From a checkpoint of a small mixture-of-experts model trained on Wikipedia.
Size: 10 layers, width 128, 18.5M parameters.
Experts: 8 picks a token, a softmax router.
Training: a variant of Muon for the experts, 287M tokens, 8768 steps.
Below are experts of layer 7 (counted from 0) of a mixture-of-experts language model. Rows are named router (the router's row for the expert), gate (a neuron's input weights, with its number), up (a neuron's input weights, with its number), down (a neuron's output weights, with its number) and show model dimensions 0-127. Each number is 500 + 40 x the weight over its row's rms, rounded and kept within 0 to 999. Numbers have three digits each.
Before each expert's rows: a language model's description of what the expert responds to; "raises" lists some tokens whose logits its average output raises strongly, later layers aside. This comes from a sample of Wikipedia text that the model never trained on.

# expert 16
It responds to: Foreign-word fragments. Mid-word pieces of non-English words and scripts, like German, Romanian, French, Arabic or Japanese titles (Univers-itesi, f-ür), and odd symbols.
raises: "ison", "under", "room", "iff", "aging", "una"
router:482526459517514437524442478511508467427453566543457513570553434462562461441539484510554552482514496500508455518517514540524518487509518481518562434464529524493523531517448510481483456454460480545431471457529427583529532515559472524476509471508464509481515557394529462496434550508570520447495471528548495496437531454530517533462621520516470476452453488422529519531489535491562529523463
gate2:537494523524529568510582506455474474479464473496475476489458483472464536457522522490484474451494534517512445414481458534473461538535583571561497552514515510574440583525540519515504564507464456481471504550499443528507417427510485446485467491515430474425481508530495437465484614556499489544424539511449519531502563502520477546492440519549578429487533520478515473536515457531470498515477
up2:587468504495532462515456500521534499563520530545541480505504513458552535452454473464470482544406472471502523515419467463490513497453543480452438538505536533477509462538411524559594510549425513474435486550500511470491500568474458547510480480469519586547507473537457545463539524485508487516395508482427525497512502491454524520516434462526459404542522517466466556448537464476535449461500
down2:503463531516565566489501527427553497547515438545473553515504537501524450469444473549538491482426515517442479465612470456579591452491497473507458506527464503553554499514570569479490489516486470514495561507528544470453460529564459517513543488638496443541554488537446528502596476559502510577477465478501512497517450533472499500514535512532506469565452490477524517500530487525487487510473
gate3:506547485524518477507480470494477488456548456524470448533514481495453432509503528505502479486511514527477538537471492450480437579537416598556483546528540504516559543506490558518461513506500416492441479550553450563467494468512461507439485537419486490477474553522536525456411401513469571552504512541524516493560569557490524538497475495555550437481495481494504459479492449500531501596583
up3:524462503527417500434525416486496489446503476503481450502527510418431485512534460431463457427461486413554505427564469520454540407507491489459457539478494494511552464444504512530488488524486473532572382509461513466550486517462480518511503562515495556565428494448455466560479519465477547542500451525488541457489460510523547527493508512504473544520480465561556458520496489553525456469445
down3:509473572405476499559436486496489439495553497513494521432458487472422496540487511487437481463471453538442454438539553494553531502499421498488477515517521477432427530612484511498497493497518485495503466479457481532502511421555516477533569504454510523509497565493575485574403540445461487493444509512540504494455468432508533471446480491443519447451440492519540477526524485569481500452470
gate4:521584496474518480531489554544532491450537446525523483486603461545488509420552469439495468531485597532574477458402480503564416478532473494462557468482451499519530498502475506495430508477526450482474516468504496562430526447544472487512509551480512505548513501511482467385476496470519499531464549572468520443450416563492489540488440537522511561469480460498462501539530499470464476515518
up4:525494463504484524483489522544463528604490485479488474454496499503508482456548461496550477567425535494471465487517446529455449524437497542472475482476506529445550456455475567525478431531486435596412469505466529514498581512504469471509514476496536576483478485534520548515475510535460415552468579509505487468466532461476546466599470518446521516473381442557541489486468488442520490530493
down4:434534528434503531560464485558483550503448513480582527520550523452540510516537458447497531453473474469424582535431535471531451530560498517443543538558490513481627502508481431524454452513536537529435503504500505446528520510447595495508473440500514511513488496494501518534485528482497482507502433542446523429513512482480440467528480472444528485475468548455554496493535435475513442414540
gate5:497540506490413536507585532500482502492504460518528480550496493481469519545469531513518564583492457538505480486463417496464508462464522546455515429566507478469506455512467505527528506511479404473479495529440416580499560540503510541508506465475501435506473522499480573543569542533480496462530527509576509554486468468536528530554567525475528431519544537472425506497551456455468510625543
up5:507575544473500508407460546464434468485456497479541483543498531518519543520458498504549576511515487500567556577492482529407480549538485485489440374448552514491478524437523468480448492513483468498479523515511420580432445516521528512606514509505540497452455519468463463503539479505480491500478457566463493538539488518511471459522536496586449520584515479473505510548496482533507485533435
down5:570493500555494466546501567516447479490532479460443461486448533509503544484448448432507542531460465529512533513537498533441537510515566481409453464434474508506482525490537462536369505514543525558494536501499469502527446443453538501500471510442477512442475437543479484443513463445594474464462484456496530445459501447477512439525496466475499504615478508508473530472548474576472460548524
gate6:521498486521431549483530571534481559550495484501422469522544510477474560490530468482582480530535545516467467424454480530496529531481543518517580554523515481535552593500483495459531466468444531533451491520473481472501527537509465518497466550480574524544456551515520445492521534535522462514475521549507494443496501524578520524504416514459457448448502493487397409541494438472565470565578
up6:458509461405527488503522483489516474437429442558514468506505525485563459461562453475561533519516418489482517537522455508504510435496451527455481564440479504477530555504581517486452505504489462493599562552476417507479498554506497458474431582501468590445522448511460449500518563436479472516533540478492536494522480483490475505599468523499546548460484551490488483528496464534543444468501
down6:459452521509498492441420468536455451477516506555486532458477561455552482558434514531462498476520449488487456469507546479459428489522469512509517576509542456499505492450446602479481548526590461435467585523513469583470523536528472524506498484490457506510502501552497475493513477467427520510430492520460497582535492494454494536571453564517539529533548523505559486511513479469481445456382
gate7:484490527569487523484557451502469504428504520524462485513503569524519496477474529523515506503493569506486484452548499480508548553495461525540484526513473513510541571550537398513494488505447541529475462548523488539498471435471468501492524515480572550428503470472535556558498568572629525490487454455499524505538511514589516526536501540509496434489525520495525403573462408565435487535441
up7:477524529559487542445500514551493477473469435434481502499490515480515510496534527518483445554468542551546429524493526547523571460437444469503462367528467483474441518506535422501486509502531520481550487518516505465486446508479474535494521430508547489459421462494453478531488445453547433426558521499448447522458535517463516496575480512441474438452450528555508397482493519483503474497577
down7:470476481452428421461449439526534548472534494505503465468426536470457493456449506555450530596537499510550502573510562522486511555468514489514535542495453512395566491532580485525504454555473520536462463522526525476508575437475515457444521499435493511541445482545505517527458466469554524416493541492477548532488524538483423494489448475500551455483517466527497477489505389461499516493478
gate8:525612549507562574510574574523463498521560526548503481531496486527476469407471527418518446483485533506488491427474547502473455535521494547443514449505512466503564461567487542451511473549403540481493500526501448456514468499552498469530519509459497531442495534507549495485458444507481452522501506568468455489498474538594432464451491527563543489469521516533463481469480455529546454581502
up8:612473509502509501507542483628536564414480532499494563528502554554472484498551583553503499492471527588490492459475493492582506425484511497541511481423499490482476466545460472534467466516486480412547491429508430463540560486486510486473545485465495564545501517434467527516474529518558512468574450499512452460434528525460597524488493467504528512510468488462492491483553510486507524458494
down8:555499478521488601416387510442507525540469518524460498493484466472489514523457606510530535508494486479468485544455503529416481464529514497500522496554566499575488559519508482446561488462569547441461500510544504549479507514523499510525432516551474504447482455547475519489511504553555457474560453551589499489544535449516563550523523481529488480511464504544540590475515498552572527552497
gate9:468497503510510507492474451512529604529507578446494494536458542467512522492512502475560522503539562509463458505513553448537514541549502470428430509518432501535447513510517517523510522512478513414530459484480518565483461449483535418419528428511466551491517562499504540411443479509478549521501530533532420490455548512530494568484538422542571425436491491505507464505495515588453442489494
up9:454485426525545492460444402546443458517525532541464531477487497452517497483434476439456526502491495465496511411484597548450469554517572501514480505523497454526424497513426545520484555500503487452504490485476529486439487487419536457505498571469527463492556488526428465526538567442445463528538554521439484545486490480461517538488493495567501483488452506512521527502455452576428508503581
down9:527463514439472563507379538473451507541502550499510539459463514482521496532474533528502423491550453502589446495521488451500539520469536447438415474494509490546548468515491480486497461531484476481460551467510528578486549459536559412530482492592536497553508530483437492520530493515535433417502498491543513443488499417455460501501563497446505463529539505463525515528544499489477408557460
gate10:496523540471446453515489485501491462476477543482506445521517461512494453543551461503542545461510577427575479444444505485513459570488470569526545507543444445528465538557484589408508490494418575469438474500489421558500516527487467474455454567493522475536536567497505480440460479476499471455479470486487513512412485498512494471501423505501575448471485448452439483516459438467471475511527
up10:517430487442479529454515448490498560474563481477551558436520521527518533480484511490411506523474509488396604556533420535533517472418547485497454517593455492455464493562530602482495497513530478503520523473491473486505524532467536460512476446495439512550471536502465494504535533513465522509513557522530522555460517573547569433489429476495473521525451522537499478491496559513596509483517
down10:551520610467568529532512490481493521449463524502534483497485514494538442518524552543483526517474470534551433418538545526539529495564508492518548550539535530442507500508450485573479572486512495447478490531476482434541500449473493541522565503482475609496510556477476570453515508535531553538496568504478506566512512476548513409531428552493480582489433523445541436457464455481515500504483
gate11:470509471525453513428488487473523513484487455508492526516468493519553534585568487477492482460457536466514457511457542511519486509452529509504550538490511515506572536459469472460502487563464471489464497492544467503467526470556524509428505524460537540499476541505552477396416476522553465520470457538472475592563509552583435623510408555460431496486452470521447491499545513580502456490511
up11:522545550491452554512506452517522459474458508519531516481463482445439594400496561546455444565498439528456528426484433527429522515546497507530462450456467551482423572492461510494474494569509474476479519501486508464450493566507548491445474557528505496481442438516472516506504533463575541544494516471500462577483481504576498557527484506517481524586472508505565514572488424516513495501534
down11:554550486513490457519612562531507465503454504489538509474510536492512505543515457549508467528556523465485449494599532574433550497538463544522514483443495512540439442521584503500445439509482468559466452512434509494577508560517444514499521436464500451540525446488471547510474507464462525516533514472498523480517443529554494568550514454520513463426557469503459575517538505585463507453544
gate12:465531554544543547531495478498473531516540508454480546474489582547487461567488473499464484507391519538526443476571520444547482478523453541491479482549442504545512537556544474462456537454424508472481423535548442557489526448525479576561495500460520521539488520439542501429441442502517439508518466522575460462438472516488475487484534497541514421452455467483428510548504525470445481498460
up12:500465529548485527494561467485585579460526494467455499507429454524516503436448456468493525529497520587493538533492542486550507490449522514571483533525511533507509460388412480488499573467494507469458484556460537446503526432501499496558516431510497536572519504479469458456507475409498501564511504506561527473461478455523523498419476500535544520482510443460477402456582503547530480528492
down12:452524489500461464490534524477541401429528481507473549459501521513453512498533423456539507428501501474555504443496472550528520498484487494462510510560460548496507489541519470567534503473557526485587462513497476508489502476496545456490538539494459472436489576513569507505532435474486467488462564458484511536459539441443414470446516568481572510562586566393509543561484502482474513497560

# expert 45
It responds to: Digits in tables. Single digits and plus or minus signs inside numbers, mostly in tables of statistics, votes, dates and measurements, such as 27.7, +1.5.
raises: "2", "0", "5", "6", "1", "3"
router:510521469448493576503497504583455527521520496549520491443463547505540466548480539458538395488483481471477538523510458443466552541542477510501443442440530570505513541479498491557539490468490518471476480518527484531502455522559518536546455459530493563561492467559522501424536501607510519615485540534413524491458495462502576465528571502435451530497460575482518484475489519468521501531540
gate1:451463532519456565587491443553463489501513491516520531524488575515514477580514502527481465561532494490494572463516538478536442508535542471440489536488493463443493479466485478505482436593519524517546498549505482541485514446475559570486529473503450554434539462480492553513530523511469491529457497547500514511479458515507500634530554477607520485499486503560494492485487402525488458605445
up1:468401471512587575437444431463578525511513538461428508435495570553485524515527498551522503518485512513446501435552498462495479445473531550465478500534457570457562503475467439593503538522450481507503532484509510494540533458519497522480517455540500470460501536497566472425496487502472480539445437445574577523513531492494496480524573533523525521482536541484441527455578465509451516491498
down1:405500500490473509533472463517504536506458543444494449533515630519507513561501474493505417477479436481501532492514555502518422557469527456505502514557489529483498490493471488462495489557455530422495516489534496578457471465492498480509505464487474480503459565519386537529460467462512501503433520524528440509454490551460541584546421505541507575525517464502478514488395489534458578455467
gate2:508500509447492548509566454467504466489502498563501501556472537497434537580511507459563484560558461459560545403524446499486476469560500463519509537464418540452508506523492506551502585550463494431486477470492455541517497511450404452528428489543490479547462519526410467493552483571475524555442526559522460467481536493445490483476525475553517475462543476523526472511457419536480532478467
up2:443337552415482538481499476502504544454501526420504477517510413488487557532503462492526514488516459517468493455476555494466546491467495519541502508471508528424504512533472565436622482497498525491518537433532484453463506466460510552469460474529542610496398524560513474469536452508578511513513528475500506466519448522492490509486467452485506478520480464528453520458519534483477443465526
down2:518522500461467456503528572475527474516463507493464582484542495536565528463508565449556501535532462522424491426533501503483556468418469538552537485480501471466486565549496443477490489464498478500506503459560488487520489448454468495502416481514452541493492412523459573501433537487508442468489450537542459441451562534526433500464539428511464551532501488439493595427473477490521525464438
gate3:547459555487480454504513445468494500446560512470517514504534559497605473534503485481469484491558439520521568516531545527431510518517507524584481527542493528424466608566466475482456522510497455471546612523515479534511529529494455530487476563533517491480565436500477493522446518527460454561513439458522472460512480487412545532484485530472475475367511519480514480473540431499529496514505
up3:485521442509469547444474530417552560468503465506486566502563518494511560546514512499504488490440487544483486551547511498543431472531528464507553473480460487424509429537499649532498508503458471511445535486495446534503547546503535445542490511567592506493466544479475495583539545511465495444540489458535544535488454467434564472447511479502482577531465517440491523539485471441471483477476
down3:591505487478486448504503480467488529476498469494523449485475474547485509553496398452538543557538501434460484539437461481495536566530539514542510552425497483513491506510512521448513508502511487556505508511546522509501430530557471526502505480535420481530517452525471418417530486524436494513491531483546401522621513542468493484537450545492442480483395529453541432553481547477491517441480
gate4:479463526508472455516479489533392570560508435451470519488577487509464536483527529520466422465444391481457448507552465497523515540544557536438391495506536502515471506517510483477509478508432487482557539514518499535465481507510499500494492421473450466457499479535469435446492446530490525509427561578505479533485552533472479522460415464481440573502515535483491424456491454475508547509508
up4:462520542476546521473507537586472477484460538454426529498446567514452516544536446488505492547461474541390398505523461518445439521537468533532443497549506524472498538528542517431539473486498500461540467498458526520419521461539468524429443537562515544484511487490547510493489504476472422439558534490526533479514497494427576549455534558574533524479491507486551503563445497528500450531495
down4:510560522489512538401483512581506496433443532453533544470514486425506508473465461543556518499492443506541470551577470545484514554518548558488484565512499430515566394496537474470502455479450516517494479543530538508500514552495513475477476509589454482451446506548469533484526491482484473488518460438540495494562554465490434518484607470512560547516448543467485515436573502553461496510472
gate5:567505533505515518517559560514500499458435487534534411404401509506485476507508460462499460528522488548507494493552465562449518515560521449473518417508538444533511471474499576446520464422559394527472527610451456511456529544545545509538467534475444505508542515531519514507486491529511493534475475533486488501518448485458488449570498533532530517434538521479444426531575510492494501509502
up5:502477476458486458522510543483498495509457504460553434454567497478460449511471430410511551480476542555510411485538408472542549424459512454463547496549499499521429495420495464483514517541588552479612548506525473498478553494502533509493531497517475474480569483463544521523485475497531448482528533549426460471535432548520450544479480473551478542541547468488554439516532526495517495564500
down5:473473502456461538515415561410470442522557494490515589522497508513526446463489481492470500506550483549429527541509592507448483485504504537486513441510461596527525487465459507432514487469557430471566401467575425504539506527491487468462518473481511442496516523502495502525504505463544439441508537523543495498455455492569569553558478425475498546520477529476455508463544486562475451495503
gate6:469538548474508474397470495544491519455566517497441361450494513508536464541434470531543458500540553536474554473474516551526497490470558552420504504482487510509542538477489466498396490508511438422492437510522525451593477474511480461484570505513481494497513459517484474550475520437496492518412449537435542532509496502508487455462506538481496475448503517575561535498510490456505441560490
up6:432529499456459456558475537501524405534469463495509443489546496520406583471538506504508503540524534503560537512483514535468533576480423581460468445459540512480500536550544505497502466500509510453572480492511502505461500488474407486482515463442429489489562477504502423534444467516494527509497482516544495453509508551420499533513471481524593573532540437541450448444540516493526559529452
down6:472552514490471536500502515488497454380462498522440487498464544480469556477550501473508432452456515528567544562510507449518532469463534530555483588484550507536467459572554512432444548466419489536492535466435559496494472477519522508545517494498552517557540495422461462574480541422502540481490415501544484487512475550427500555482455451515524514463530470518465470566501473512474484432493
gate7:549542557463467532543511525499433559488492488513500483508475529540488594552523511463475425508440604585533472488546515478495546506514431479506467481560544534473514520415477546507460498509493523516455482489524513414470463536494462502458444567442456510553424460496521492406486515449513431547523484558447530517455457525491477490486476488425505460509487474565482439460471516525455437480550
up7:589537540555542470473527541514505527488521455453449472527485524431525516493447554490563434471592441533461514526478485464481479529484519523490467460529510464560523520498525547442514516485536537503494448518460474528528496564565495522487495462432578492516487466553495508468465552543509529609489484496520523482471511565554550472538502382501486436553520536405525513409534473498440499476524
down7:493510514490513464483538536512459490533488552406589437485523580505497515509494523537550542515447530510430479512483506507481498500489440434583530492509506500550550469464554448510525441479489447455570481435456564576452538570557498418499463526476521482523581539535440561517467567541547504487491511525507536434594491528513500506540447525524483540490522495485583488516487497490589505493484
gate8:430490514469466414527489460519537459380536538515504515500428553518462518557511550434497519503489497527528523438588492464446483524536502500487506483504501440553421499526463470516455499466461467448533490521464507491400502477506478531491575468520506511496489505489529529452408467486452551505460560477499507479534577501440504565507475484516460482479486584541464519555460516435578461565441
up8:475535520464460513470477505472522487520413496454489468506597495548535566523563509477508442486475526460513539454466439537538414541469419476545538488520485541456567447510513578495523522461560537490495478435498480459492473489477489495429517445466512401473545500501551502497536517472465418543460471510533555562509492412483553510455512512387510474537507497460526553569480545494499513478531
down8:482493469416542523477505417495498410549540522480492473533473489611510447528506535452527530468528534457513582503421437509456489504508505532541508467475510507432524480520576520415478525432483475529530481500484524453515562535427453501560513500524500488495573507469495468477470549464451587523472485512475529563533454543490535514514446599439451474523486504576501514505452548461499480458462
gate9:515507485497530425537551456465486466557476469482434505547542488492473480446486544520487572555518591490545509481534575488525463535493552454525516468480628577476479564496547463540502500501477453476514578584518537498491486509491491424449480557474523535513473485448557484496522489569563516524493527480488546528465527462513554495446499485523522489494556561472405602512523484573503520493487
up9:467522483457575533533553437451458461530497445516511452581517497443457526509518465444474548428501530491449505491529517515477451516494488564531531504552535471450489480534513589490551587528491495501413535538566562521522473468501563438461533486510498538485470508579517481546550447470423552549433498479467513534502475503483470513479560527532477506496429482510459518492589452596523494548507
down9:531441440494492541487572455515494467510489500438544471488479589460424502465510512447470499487479490454499546573492444480527481505535557528590523434533561490452514524516466498478456545533444531489435502548508502553540530499503481492532496544517425499563522518566498581512439547561553515558460516504443516409499478494480569482501468539460491591568510469585524487466477515525491444533475
gate10:589513513471529439514493423484590539506503528524470520455544489454503471441509513438522445495439499536570522572445498448499507517492491478475458526510500495492505542473503525452484508569478479510426501516439522503506563429548405521505482420540436524526548507496458470476501497571469440506506485504468492600573479550414536497471610449466526523452485555453503490483505545513496475515513
up10:537495506495526516548524557531507443503496423491475458467545562550536443535457464484496500462430527507408508526484465500587465505448514533505491477500458493523461528535531433477449469489414523507451498457427480472520537471542483468483495453516498519493464544502452592507478617470475447460513506604603574551537508445501504572502499556541509457498521475480467449507485504501465453491536
down10:468534521508501554504500466472454571491489578548492512477538441527495564518527464473468561525503433420518542447521514524541554470492560508516457461529461486511570468457508506608445566545494544524499517544452497551505470548598545504472469497548528448558466507505544449479540534485470501510579428436462472549481508517518527433515518561473518507506528565509504490453485485546484420479581
gate11:465563559558505446474468474514479485479473514518433497515506503529587557534475518457533376493558542525493542514547438534561478521450479557532456575496491478469524564560442540586482493543504473456456496474547536483517481437484534497503480524462447560441519516467466470413436486501499475529495515503496492550478526523507486490461535500450541543526441456424479451502505448540562490589509
up11:557434540513540483495608487533462523531478559555500464483403538512557475504468522467460531463473500475452599493540519472550478492459480518508519532534492517572526554455495452489499521445538483486505535497499473581528521430544506556574529528467443521465510499520507566556508491472513459452565499515433531493459456487471588470528521526513404502461505497508489532465382507509513548460455
down11:551492481503525444505486478481499515487416518413426450565459502503513483517505520458456502540473447494474468514482502489423521543551445456550552525561530473469467510469469509517569503489455496451531545499517464489548490506545502516504477553413579481419471533533547538557507524527521535471485546440478543448506490427512432481516495495479445497480638494458487550529427438450573519489505

# expert 25
It responds to: Capital initials, abbreviations. Single capital letters starting acronyms, abbreviations or names, often after a bracket or table bar, such as (N-GB), CP, A.
raises: "AF", "ight", "ă", "atter"
router:512494475504523481467469463571475509508546464510528425513479546429511448560496471453438451461523444460518455538447482574503530513450474534560527509485532520438468441465533502527452466482461554544481487411571570487481457500507513470443477542611539514498518466487513464505481476421502498561496504480522459481567535493435526580419434555460513534566453511513496516523570497465465484475505
gate0:482520528415542510468507513502483503529515499477477491440531500521497465546519488471455478517491496484499508500453556478461528537414499477542547540477549455503488421493523475452505457542507482520521497510507568566437573504489441555448565496465520556504490515497414492462452529495458530539528483550422483471487567480403467452454561456535455451547530514546501530520618473486374475529487
up0:554508543459546561528483530506467510450504528439505481497516520400473465489541536471512494490461529493592469501486467556487528484494520482490389522452554479475496532506475513490466505513522566499518472506515587499481578524503466432526512495529521477462486536559498496527528473372416434443529444515516496382451485570536516493501490595436498458528521537468542524559550487482489507485500
down0:467496520437475441468436502442482489447526472484552504489533574480473479503493484504524471533567500515576521561493435500522492535446498560529428465512554480526441454505469501414539421506467570535538462462488526443496515523464516532520539502587474536421425568563529513556502434487518529560488513466521454495456542541481478481514468446404533544442481521465571531457503516514500500450508
gate1:499436507479470538462531551468426521467513563487525549554455494466522498503501424490435514526543450474449454496359557501493477534465561529492553542507483436612515541557450496569541509494544486462451508497508509469446491451513540582502435464574499502492467491519496463507488520499471463552520492586519475506460483471431551486551473487462471516454523566501445463544507518511479532544495
up1:500429512545469473557480457501510464576545474530495495494514535482453479483504529493526451494467449458483416489472444484500536546523547503426483625558500535534447460411544528537495458500507478499488538511497546412410496489482526477445475500437495452552462458483549555463534471462477472454430520571486532533466480513493477484399467488467519474445558493523523527567488559461553494478499
down1:533498461496469460529471531534502536488507510523494554500509536533446492521470536472582522508510553545467554520536527511466457480518488516485502475484566434436528546463542477500444441440507476489521541509459529480461467418518516482523416533418498509543486512499461470547458447572508505561504521474482508545428483613563484411490550584455496487548477497535531469519439390542555487539545
gate2:589486497504475511504480523477496480547432495530527491559440544487439437458538533432420529494502513484525519522487463348507516508504549576521477511477475523540468491499543530535491533469522500482462449475477475497421525507502450441506517522535525454450479559445522516450479498512529505513452493551444486549475465470465533448446459599557532489517523575574479519456505486541431473551428
up2:531476506508487492359516468487531530477527541486474471575467430530458415488468497516499503525477496474560495538484461530471495518540490536486554529464502491491545489505531426507513534544500539456535500511527512507507530474489510424551453488505512527432508537587498520526550522571474495515501502544466539562409496392385559506429477488500501428540474526522513536521443469500507423420521
down2:504437541467467577439518441488487548530498505514441550540469546505504514446459445407454492468501470501530527526470475397487469548465429616521492547543536497556541465485456483474486473478435486479533510527526490542489561436551476522481464524553471494398543503441479468468558496479444509509546514498471441496486508448463432427540511530482497533493553530536505506442501462450465444474495
gate3:482433453500471551469522493502512547476562411437448463440552517449506548477473430450452500524511576487544489496443524508446528535507459529446551518478417536427455536465505459482568527497471527501483472523502567476445483530485499523433428558452482509443501457524530478456545551551469514564481494462498564542530503471518477568459473522501509496471477523470495507560556485528439509427415
up3:511478427441472497442565492468458528521507521510473504497505468485471545514547519457528472513544524437495533485436534524518477528535468509510517489389538530518434520547564511501520513487459443404480470497568472548500472431464497459516489471503474503445542522513482509474566536500474485500563516477562421549512496458521627498492550514562438442512411479471511520498522478468400573548519
down3:429438513548493463495530567505541491611486456509396513474453529475451495513466517526493565460514496523530516520564536448544527479591523624453528502474507491525487503592554508500548562529535459472526440484497456485518447474453525519451533526489521571513489476402527504548529539454522569521480512517521488525514474537467494539467503450437511516561509438539511553495507565532515496517504
gate4:496617493492431494508581523521502504496463534513569444460486542506512478507520523482458515509530479511446454398418514535438502547467451522424529500475554496511532482501561393436509516461443465491456473546425517490477530445502515437534557533471538478484515518449452535502516455515495461524437513481461523492540561528524521525440458521463536514558507530526466480522559550402516503500448
up4:521477539485489495473555502474462517477443539507553519462568496513511515434491481600476539541484461474481381539466544461535464459471508479504524456450540550468509522467464538499389499522513567507535502567497552490533515524505428543546506529421506554512533533508491551494517506546545490560523559518505502526470438511469439511387488446559503534529519411500532485468484520483581521446473
down4:543493515504523499463521506444485503513472462607433475417507604441522466493434505540419510483468489478477517433421419502485506494489462479457536617517470502542465539559573484454446509516505505460549526537582540462572489534534556485516481498551504471512468556494529533523497452506472503533484530540427467546551516498529560462561472490495507529510444506457459512541505538509451531474538
gate5:548487610505468522473542526525485486467529509499531536474492535493499504493520543458518469546446451464536524442430451535487506544416532511522506596489523511536519486488528520389438526498542434505547531466565484551453472537535550527505450519550542489502585522493486458476469516462433479522530599480504524506464593502473506483456496487482528505565573487525491515517571432491415550463512
up5:450487576518417473524548494519460481434507513499545539483451506483519466551499501464474491524481521520518480502463567554505531499465412493568511481509485504463497462458446441433506477519462515466454541452509483546460544447517452603471498513490518465528549501467389476445415456469516501505528553467422518547549494460506541516540526475544526499501527449523454518453498524476641521547459
down5:522474507488542476434589529560560493496519525497555547478473539493474520440499492548494527455539504466474500466527538532501436560512528553531461572529505491510449492518493558411517551495491509505430402541473535494575513449514501477557526479529563523574459574428456409570430485484491482476496449473492416550471515481459411492553503479473487530525449488478554534469520535497494517510473
gate6:495539515506479542540522482551456432498520511516453478475477505477520547535532556457502445377461462501510539499502575499494487539540451543503463527562493552535463412479526531411517541500499382536499512525501532552510467503523466560491580565491487468447558556485527558516477503450461536569455540502469531526514478535465516447415513498500511475549459491562517482474559454506448461472564
up6:489464503524580501447505467437478473507529509528527556471483505462534448572449556509501507497516516482454585476469432476456454503506548433523549512494529516573516403622486513465521514520563454468496462546513478465517521528503521526503517479419431531491489527477522531545470526483504518422503570475515480470574489400495475434413501476458469567530478538463540513498548516483442461529527
down6:450438544497460518481461513509574468533486505495515593496564439515521514520564555422517527548543491532493517453493454510466527529479527444548547564556508489533502486492475430455527466459509500493546456406461404474520474480462475510398475480455493554493451470583538485535472421512505593444528463529488512503543506493449439463453477499482505475480586527457446489505489529555512489499502
gate7:464561528556531502476507476544412533547518485521532527440445476467534507515460489475572492486416532508568534552512516498556468518516544574493441494472555512491488464437449499480480485518529494464516487505520521465454474465460515454504531470455514522426423487480528545477509445496478527479531481443463459537507490616475490528503509545431487555426491611462421536514553545562554474523448
up7:490517509578466430567529422535545454500460517565501520487516401511506580535557418505457539464488576489534525500493450469449500476522450534456526507503528394509494525443580592496512521524535502520528489484483474586470449435430483518495497475491444513559497503511510440472458482508548479546470496446434485535464514547524446529541498533513503479475473475464559543506524481522442458500557
down7:499494496476533508523592515490488527522437474490465452491511517511556466439547506491492514483488540504539447490494449573541555446552518463529472501540539528463499467449562485435509452581498533551495568554541489493530475450505512495524491448518468431444429583492494550478549411454505463539479575451518512486497496508529418485527523427527459476426523526585528540476470402455459484506509
gate8:451586528556578590529530533437539467479494476578432498466486523474549462537421458483496458462495547541498490568505461507500473520505496561521421549547526517516524506518532502495481486533506433491521520452451439464484565514475494502551557559442474467591465507571507406525507493450416498501468540522487466502506527546499476488434498513509485572488499579480489464550506472504433510530475
up8:507553510484510484549516519473480494576491452453648489456471541456521500536549551502479490465557531495472506464451528521487484482546440486501461506514443476466493422375530478408453519527517478457542495512507497549457511538581474510535579458474496495520473484477508484568509529485448530530439481452426478511519460506467515434473515521537509483519447468538439431431507566515472523535461
down8:458467575543532466523549532506512476410417529523533472452508512442533445564524549559476520614462519454476548551471492446536504537517576483466490587503544522509539466513527503504517470439483477501481517401469508464522513494544461497507520558498465543509434458565537478495478541497452521486553540601494524472475467481531505477465537503537483583483527514499508545441555489422480531504456
gate9:575565517498486495535533504491503450486509516517507446481496558458420448458429525532568493512524516450499576507427552551566436540496511535527512533484456531523524515511453502530525503474441411558476498436530511506482468461538485489411529517460543485509498460491521559463492479527497511481473564464495518497546478415522500540570541475503494446506507574502499482549569526369505585548485
up9:507500433512454480420532551461429452474448523590501421529553489504486512554505495532546494550579432609535525549601495477512570478488492501541464514574528463549406476469583460456499477511495521557554438511465479480487486527534546519577533511515497524497482563534499513507578490509463522473454543496512494525481519509515484519497553501474450522520443485436463492517480538460543464506529
down9:509506522485370524476472466494429538540526483523487502549532502573572420476553562488448498477492493519432532538513511494464508483525518535512548561510498548512467481479539482511467605541547482503490508484451478493514597512524491495493504451542445449482534466464477494482461476509489607422463465485554561499498536534515447439510468520530465564513498486471487451423553434533496418518551
gate10:514543443530498499469536577514493445514450484587525488477493452489422535560480564493516576487503493584567495525463546571456466475535490513526533519436487478484543454531500507499532527474485570502508484482407502486486508469558526487539444501424513523565457550511517484475533558493493450521401567509531529487428459456541501550601460478489461441502454499561451470495521437520468517493483
up10:447413508472435527493481486497497470519486591539499575470499454477519480439497534506488504469476477478498426472595490447481577535507505571542464485455483455519477498512473450544482440422515564480587476481598528523602502492490534483474549510504489512469529506506497422450428499527471539490554518528509417547475531526485441449495504525502511486465551483516479425543460540513490577467526
down10:415490537485505526533524504538510544519461543492485468501499367507568459492499477487445464506449512494534518496454488460456549451437470442486497454503473535535567507417536495539518453455506504542482557455521476557479569497473462495542550456584549481457512474492519386540501458475519545620403486472542480498515477514498511527497487505453504476556554492537506452474533490497492446507569